Weights of a small mixture-of-experts language model, trained from scratch on English Wikipedia.
Size: 8 layers, width 96.
Below are experts of layer 2 (counted from 0) of a mixture-of-experts language model. Rows are named router (the router's row for the expert), up (a neuron's input weights, with its number) and show model dimensions 0-95. Each number is 500 + 40 x the weight over its row's rms, rounded and kept within 0 to 999. Numbers have three digits each.
After each expert's rows: a language model's description of what the expert responds to. This comes from a sample of Wikipedia text that the model never trained on.

# expert 34
router:518565556507492505490517497472607527535446497485521453555502515488474499517505541454514502460514452513453429510521559500571491495426523469545465504462541392457444550489551417476455503468501417541479514530493500527528563555465512467423492488504473466422516504538530557465529470441461536511
up3:504549464569505452448546525449528540537478440401529523503506480535543505503548492502572520480597525484528442495495509491481416524530482498469544488409489456522468501490510475509490571521539453552496543509499468462517507458451500585469457464486471513433474575472507516487538462390447524490
up4:552509452514514443501545524528515518453401485563514456483473483504460461431526555444507535452505552457470490440575481490428503478483541534564509551500511523519432471499451496480479525446455500526541513577509546522490509417402518525469477500486426499454481504396565487472493512529465491500
up5:469450588545408503529502484480436471524484543520507418483455439552501522475525534507519460485483502500512443516530507484531520525502441471519562444564559494515452448529565591452490532500462485551555484547545578507533468587462528483498441458473555535456501496469528511515471454525567520485
up6:487449502491508488520536501551535565530577464511483512462505494497541559587599493505515486488463451475484415558455488476549439466549497487548468401442505486466524530458469448524483508534491525484523455504458463498490518580412544524508510541561544502512521500566461543534436496440516475556
up7:424532520475510439545513444439593499477522536509485469492469450489508565471484476421434525519517485496528462525486471487438512481535480483495472547525480515500579545544451452501501548467570496521535493563488640505494478545468517407505478508516559548535479473518496499457475525433493526576
up8:464542522494437463478501452607593478521581521523508529480493543501489456522563477471527498536480488511504527480460566441480472526483504545519473466504511439478517457493541405466459491548525464487431482510495461465485550464514414490497469503451433404539445547516513487572485469419487536499
up9:524544512489493526491533525514552546514540500414504484575449460426540585532469493469514500469522522471448509502485559556574528508459515438490412464524486463520519440483526497466446502466521499564507545510510452527510626472548531468544462460558526543450537467539525476506478510537493428442
up10:559470464518494499517564515479499510503518483473444483486552473579500425543551507479496520501491567572464467503489488448427502482465542540530479521510511420503561462537540525520573492511475491610544466558454493520515563466541485534494443542484507503474505527556541511491479609399524515447
up11:497461546475536481446494553535560486523444456421528451512479454402494550530547630466454524488495514484515534513504492473561445486496533518528441383460470500513519586530530511495445562518585501510477506509488504471424533539479465459529484519498535524510532484482508519442490504521496441526
up12:525512519491484517465468491475494436491444481491466521534462516541552526434480468515461503541532458458526477503554531540587451517538561505502624497531505529437551471527494500469497463486451468535465492463494528464450537546478555479438613483434493428460441501471525586479545463491531555494
Opening parentheses and semicolons before numbers or clarifications, such as "(1,414 ft", "(since", "; first deputy", plus ^{ and [ markup.

# expert 57
router:532550571452528503473566521496553519499483544482519404534499509479478510518503522444501539477482442555481431535510545484520497500427499484510479503461529478449403520502515452492481506459468402553491492545503489527526586579449525489449503479542456430428524537497502562502500438458410518508
up0:516551483499496557485465483561522557416596482520492488519475540556447492536466448439498442451537464509542461557512480544475414512433454557511497500515558512491506500481523477467487475501562579554501489526520478515564490519472424516500565461532540496542487447468517499526409426525521439475
up1:530508502472554546496495523483475421489465495504419457497506507483450539474460486424502519522583407528480542493537494517538515500476496478479494476498554505415520522503503501441485565499518518496424531447452512603552485496433586532475534482478444481483507576518508497506538443605428503503
up2:479522470499547491418453490494512516458442542517487457526480438488502502496561568425520457501537470497555473549473476396480516600490451511532544418550508549508468538504560558419479427469416560501544510469493510487477523522508466497473466475470498502488477438509509470499508465397490520491
up3:433466528485452491516493518558510564524482531508547489458434531459521484530512504512503502477451471536448388528520535529486508448493437463558528474481495537450395469537487533545520569469508473439548450608531487523443453473483518553550561547504565518490499461543474544466555494497529487533
up4:450457581535501494522454527489529517549502541451470458510458465505479472636486435507535511486500503499457522500439580443488461561470479436543491439435520466488499547553491483484500561498546542498462482519488498536573496551460484514434450506478469499498468396496522435516537547488484437474
up5:564521492502535595466529471480493518458443558538500535511425528526547463514503522424495577473483475434573520541577512503489503488513477478540492463495555490437499464440444527516484459493487549513514498480533510514556525558534461505513511510551459411407541460509516589534510412531487532491
up6:504525533479450505485524519547532536409455506474507432563513473534510532528533455526531491542412501482526527492522510548484557497461526521505564496526462492542483447476513471519437505578465508471532486536521509475482465482544481425509514459481482420438535546495465561496478471506328456536
up7:462536426425503525591447470441527480456516476546465469511423521515528510432499547451505461456477425518512445533572471566537517493492475460518490546440522517498466472483492510549439499529447491517517494581476557460526472598551528489494558501476539460512502487484522547436472442514483549549
up8:507546597515531530550451468476475461524571532502490431466536456526492474515436508454523391486475478490520464515497522500507454484522510484421465456493552465425530479506506548481466484465471547452501549504505474538522466543459569532581546558488512474561516476483414503506525401516435479531
up9:528481487549497525512500498476476514497529533521416466529502509459554475478560476443516432498502475571485514551468461491603532473477393480459527569482407528459474493517488498476510454512513563510437510482452455515422489562486539419506464542489454459555546461503511506539558439466439495476
Semicolons in dense data lists and statistics rows, like —; chart entries, unit conversions, name lists, plus some table pipes.

# expert 27
router:537592543498487510458519496461532482504529496488483428551512466463502520567476525440526573554467507572527397547459516497524485521476514521511506528466468450518441526475550391479518484466499491535511505548438480518492551529431501504501496449517483425445487478564486577466597458514460464485
up0:478469513512471538512519497515519543492463531486435484542466497469523481481473478528542571507448442520492495506469514518561508559524579433535481421498503513509492565466597606557461463542549441428525553528535426546417535517526528577533487503497487495495472458455486556488516493567532511537
up1:461539471493526492523482434440528463448483478478502444525558465459478548501493483480437542539462492488493469599437461532486468439486447480528470531507541445477472530478449475441521470582487436542508455470446466538523520429529495594515519486494516544501462481521461600467477555434456552478
up2:455537545465477523547544474486532552493501501466524465489464537537528475484505516487544568558509475459515441499540601517488445447472556563465546479472540431437548488515520499506488470458448507558464545514463531480445563435563488521567549571474562500513469532497460454453560431520538457513
up3:456509529541485538427558470496510477485474524494490567559493521459478468511521380443567527529496470508495545499440478487481437446465501494445481455469437504462453502552510437526455510499537485529487543513502410521478478559434493462506507477458503476583452507571525522528471502394458561513
up4:511426536550476517518480512485482483505483541521510564540425496452506531501397506499480453527485378567555478505505529492502536554482413458505493577465504485566491499442528507476531487496423488513494549507457565488449489503484526419526450545567573492469475551485515423487461508462476515499
up5:504535488490526534466526435423474518444489466524500517490540484528502507500502528483521425522506427507511459526435564494583546509503539479541498551513524517479509540446418461550512499522481532476507533475422616478487523562517564472543501454554463549552515504554538508507463489413490529605
up6:480442483527508489447535528509514561524585454448510477539558492489493470511524547493537548531501450553515491439474482441455496582448489494565442499506490466495545569564478436523470500468500459575527399468506508513481500498505583504503513504522528365472463447472485536509542442459495497490
up7:549539499546481570529435482452477519512507491441390512564426452498433531550472466509479538537512457534580519478572501491504464519476556467494471512488456483453431476504429499493502525493553427486436506467480516475559502491484543482488564488564520474585541503418488504546547504519484497450
up8:502470420464526516459505399543518486421536534513446517497485516432540477532497554427490516594445489504537495497463478519466447428526461510522479502513547489539565542520471447506522499478474417505429478547543490486455444503586464514490500539423526397544503468487502460503514504523535518517
up9:496493494482476507508445516505448514498474516546515541559504492544487517444573570483469518446523508514569484532586492471520414456424448535520524451562501502494544608409530520491496501433455550518493458471543543509434494550494471473478517455480532489488546452544451542484584542462545487486
Colons after labels in infobox lists and source lines, such as Source:, Kingdom:, Genre:, Owner:; also semicolons and commas separating list items.

# expert 46
router:523544490498475514540530456470545507485499532543510428530470546467507531516518507484523540516552476488551476532516477498527584544462481480511492553496555504455520494463464459541455517443479456430467552535540423572572595552506493518519546490588427477482436557529501521501510410495449421485
up14:526480561520489464515527463448494475471487508504555453570483502516446552437501441488489456479589431471518535546542481546535497474452525479513508546450495468456511522501464489567395549464464436517454513445481519508523554527463520423465530601580489497533431525511503495471555491525521502438
up15:459550556441465495533475430453470391547522560486469449538482541509470466501376498540513509502514514479493523476544546508520496553514485505557504453518528518458450436563461540567549484455469500510486493552465479453534505606520464511459537444530484506493484528518537463509518519488564552564
up16:513536493508500500482449513548493535562470564486434483502473503505467449518537453489450488491511568561497507421445511547492570535535463463591490494536464507449493511488514553453467484482578466516397476514476432592585497513522526491456555453483514538571498544476501565537493535487460451509
up17:470487471561429504478567490518536487443484574567498472507502487414448540560506521523487583540527451443528564472450485547494497500528482509512437485529536478483490463439498476448527478436530550553537515542500534477501427551525567530557412528468545448524501495556517542473469511443489457462
up18:460540530509525513480518485419494414492496555517527435509528491452523468506485487449465452563566524479497514430452493455546615432460431477500518502517489462502500483463509455587471533479584456490504517474553502542553524543460493429558487512516522507512533531480510459510570397494466517495
up19:494503492486450474509508505501499536468535441490523519570455480487529467477503488493495531434513426509450395490473500491521527496453408566487556507526531501507453411489547546534478439547524522531506498523562479545488545596551446436470515521474439489488508549487527606571537509486546521443
up20:477561468472544451519565394455451521484486528515544459524526480478494508539491482447526460493458460528532492503534514504492534527514431472456504577476550397476504528498487461516524471524492500547510584458521554539569519496505484468484494485421528534478485573468469519522523453481353535527
up21:538485500459532498489537527456502478448454475627413453506485448558527443480465554454528537509546486494531471571504490478513513497520393477560526518576476506507531492488495466480484527523485536473467516489488480437428502546501483479437620474526491479521487527540472489472507415543466456553
up22:555487555564512546500456470493528495469511526563490448492505515499456512462507530527494526499497422488439517490498426557523445515493494474562513513567468584438494545537461442523395502511596489534505521549526475519569535498520546436536558529478501521576432497506500438468502459518506449565
up23:532471496575540469568489531513557469506530542512500448510429480532581496488480558492490545519527538472506457514503480504499526565538479544552501473495546458531510523520502477579492507444488598485567523471531406481571521482513513495526574469572521401545537570446545488492518516458550456508
Middle and final syllables of non-English personal and place names, especially i after k or sh, like Kashmir-i, Mik-i, Minar-ik, K-ick.

# expert 61
router:556509515524460508521530468487531512514495467486514394533496557358545575515507497494507487456497470538520462502528467469555481546482482510517452556480502540508454541530551513492532573419575465461469540568450517595530517488480499482452561423522494431499451515511479525514495532467520482539
up4:574571504529479580525480522505464512483479393524526534556466533528497509494470473508525518468446541494465475552509466457541468492497467569570480542515592533439460557491555530498545539533489486562448530565468536473501441432516468495418552434491478480436497514452476481523483514496462442504
up5:521482484500565526547544478476445524495500503491527475493471516424590531500557477503534513518450496449529457493503504430526480482501472469482364523559499540498521527582464500539525504405488522538533474522466537476513433512553479508470537382531505529449505522403546511469497520461450473524
up6:500516504527471509484539378540454547477476494487489535499541536454541569487505496425514485463498462478570475500507411561453545425449500437520469483542509549437471444469537448519535537458495465441438555519485524501550475525565514442496458430496498510508463514552529576537483510496498455548
up7:545401482475502536495552549531510468511510471565525444438425537456496606530478494510471523515526457514526514510496501496486539467508553547558499458473505534534442518466521515550476529439620494512440480506498546479487486479551522465542580477423442448489510472505588496511538544475537537524
up8:511506576560499575489525445538499567495539496546491393421534589488475507474544504456537501494503476508461497487519442459419459444517524527468538504512522521512509507601485529512546514384510544484515515552494503545461521548476498570497476476490456495521499487500528426540507505518409490454
up9:500530476500518487557521498540464577557436565579498484509452463482547471537507545468494417533509497489458503515539435519529499434531365549464502577433499506482522462517476439470468555461478519554502498547488511563528479506497414484481560500460476467546508472564505506491543510571510506526
up10:510448586487480463475489429498471490469485597554515490454428547405476591499473507490550497475566506536488570520532512495485530552470474513447462553465507495527454444535541560427469515420461478487443568531493520550493499467479511482439480445487575469496510456496541530543485518494495528498
up11:515556486500405559528480537482520536516517504448444447513509520471530511501563524504511494489417469501512497518499453516504503510444498491470451566508420594563444517503508515485519643492546511460508498528493545504508483465465510484520508493455502489548540425495542593430487600518505529455
up12:562536494472546477470455486464519466447484471520565481476490492484569482447472510488446461489502491564536494519499487469556531485423514525516507481613471515522516484520504562537487505397515515572528578534543463599559457511478528547515554480460496469527463584519456459432557483500496450485
up13:476468537534482530494494467460501462535508410504501513452491434442488488510455496535506519422432471577490372465503544514564518539522497503512516583519476445535428518480589451497562514456532477516493530568475462557471502447449503464441485501489556550471508512498472534477498481534555501566
Inner syllables of Romance and other foreign names and words, such as ur in Aurillac, ñ in Ordóñez, der in Valderrama.

# expert 29
router:513546499487460497534533492489559419441530498457461469516554462501489520565516553427523522548529498541503428524525487443546451512536487533609513535486514467485449569539528499507537529484481460446486486521487513475490570568463455485454522429536484456456549522579582577451533486487472513529
up0:549561450586566549550557479567434503473504515512510439539505518530518478468556527491497503495422435499477497509484456508423499472476507462612503631470464504464490539496511523544551507437476557432532506514509483516508496509466457479466470540483438441493528455524549497478545489518533495465
up1:511580458506543504454501456442444420504476480467435446516508449566470446483521492498549487569562421437495526542489495499424507430435459535533467526497548524450479491543470512461525578456550531530487498503457492425518531518461513429476541507502467469530489542545488548548563493475466518534
up2:561485478534585539465504492459485465526510557533486490525484491531476458525486560488472548515557452495473507547509531518518538480492529473427540589554532478505524450444555554472503523532437545470497562550551452467497437536536466524495492446491564456465555482522571484471509440449425591463
up3:506445540533477514505608463524459545492517488516501421494539495514434461506524477492555498512461468490561429605503498459507551431491522495489559465457484528472518458552501469518482545532498520481563498446459507499402483573496433468564531464493486473478489544516508495479555433457454591519
up4:565529451541440471548468535499518558473653514473518536455519491475539485526462513517401546474499543535498498524504520551444439485489579492510468549420469431518561455491498474540585502447504514511452536576485460482515476491518511526519498495550475479502558505548456528533548515515518516521
up5:562550529495468484471484527471460474450528513456455578459611469560533482549466504524450546490522555454528459524495502431478512495449542489519506574451530504487513481474433547465458484506505470477556479444549520435541564483452480466458508502549505440430524442525506525485430520579553465510
up6:559498576494465465568429523487475553478489462499556496495473503499501539531461540509492469507479547579458484460505533465519505515468505457486496400489536537488514514451597492508495538528562501470487555435481514498518541514452496554620554428485485571474533440469496558515489480562445507561
up7:456529474532489528477541502481578438442558510481445497454481473502425507483499431407585548488570500513498489502537595512460518427507535559533520520458527518483530573513517580543475534415494520511501478535561516519520487524499494544466513510524465498468523480520513580515398481497449504470
up8:518542510553536443462521477511515480531533506526517465483556500492517514502504511461467457470523518500418513526530447442521538521443460520510514485435547481519502449478445535484507484419558470500503514524545457426521441544561553589512491432491518570462460435510485519421559526584551463412
up9:484588519471510530490525474515495437484481557489505543519528474513551526491466529463534451558551530497438486505491502498507448522498415506516493425409559521561437589539467495505500541527485467495401533478456534468541525543544444515484487436510431415444517500454508495576513502511502546452
Prepositions like on, at, for, against, following and near, plus colons in lineups, before the or a: following a raid, at the University.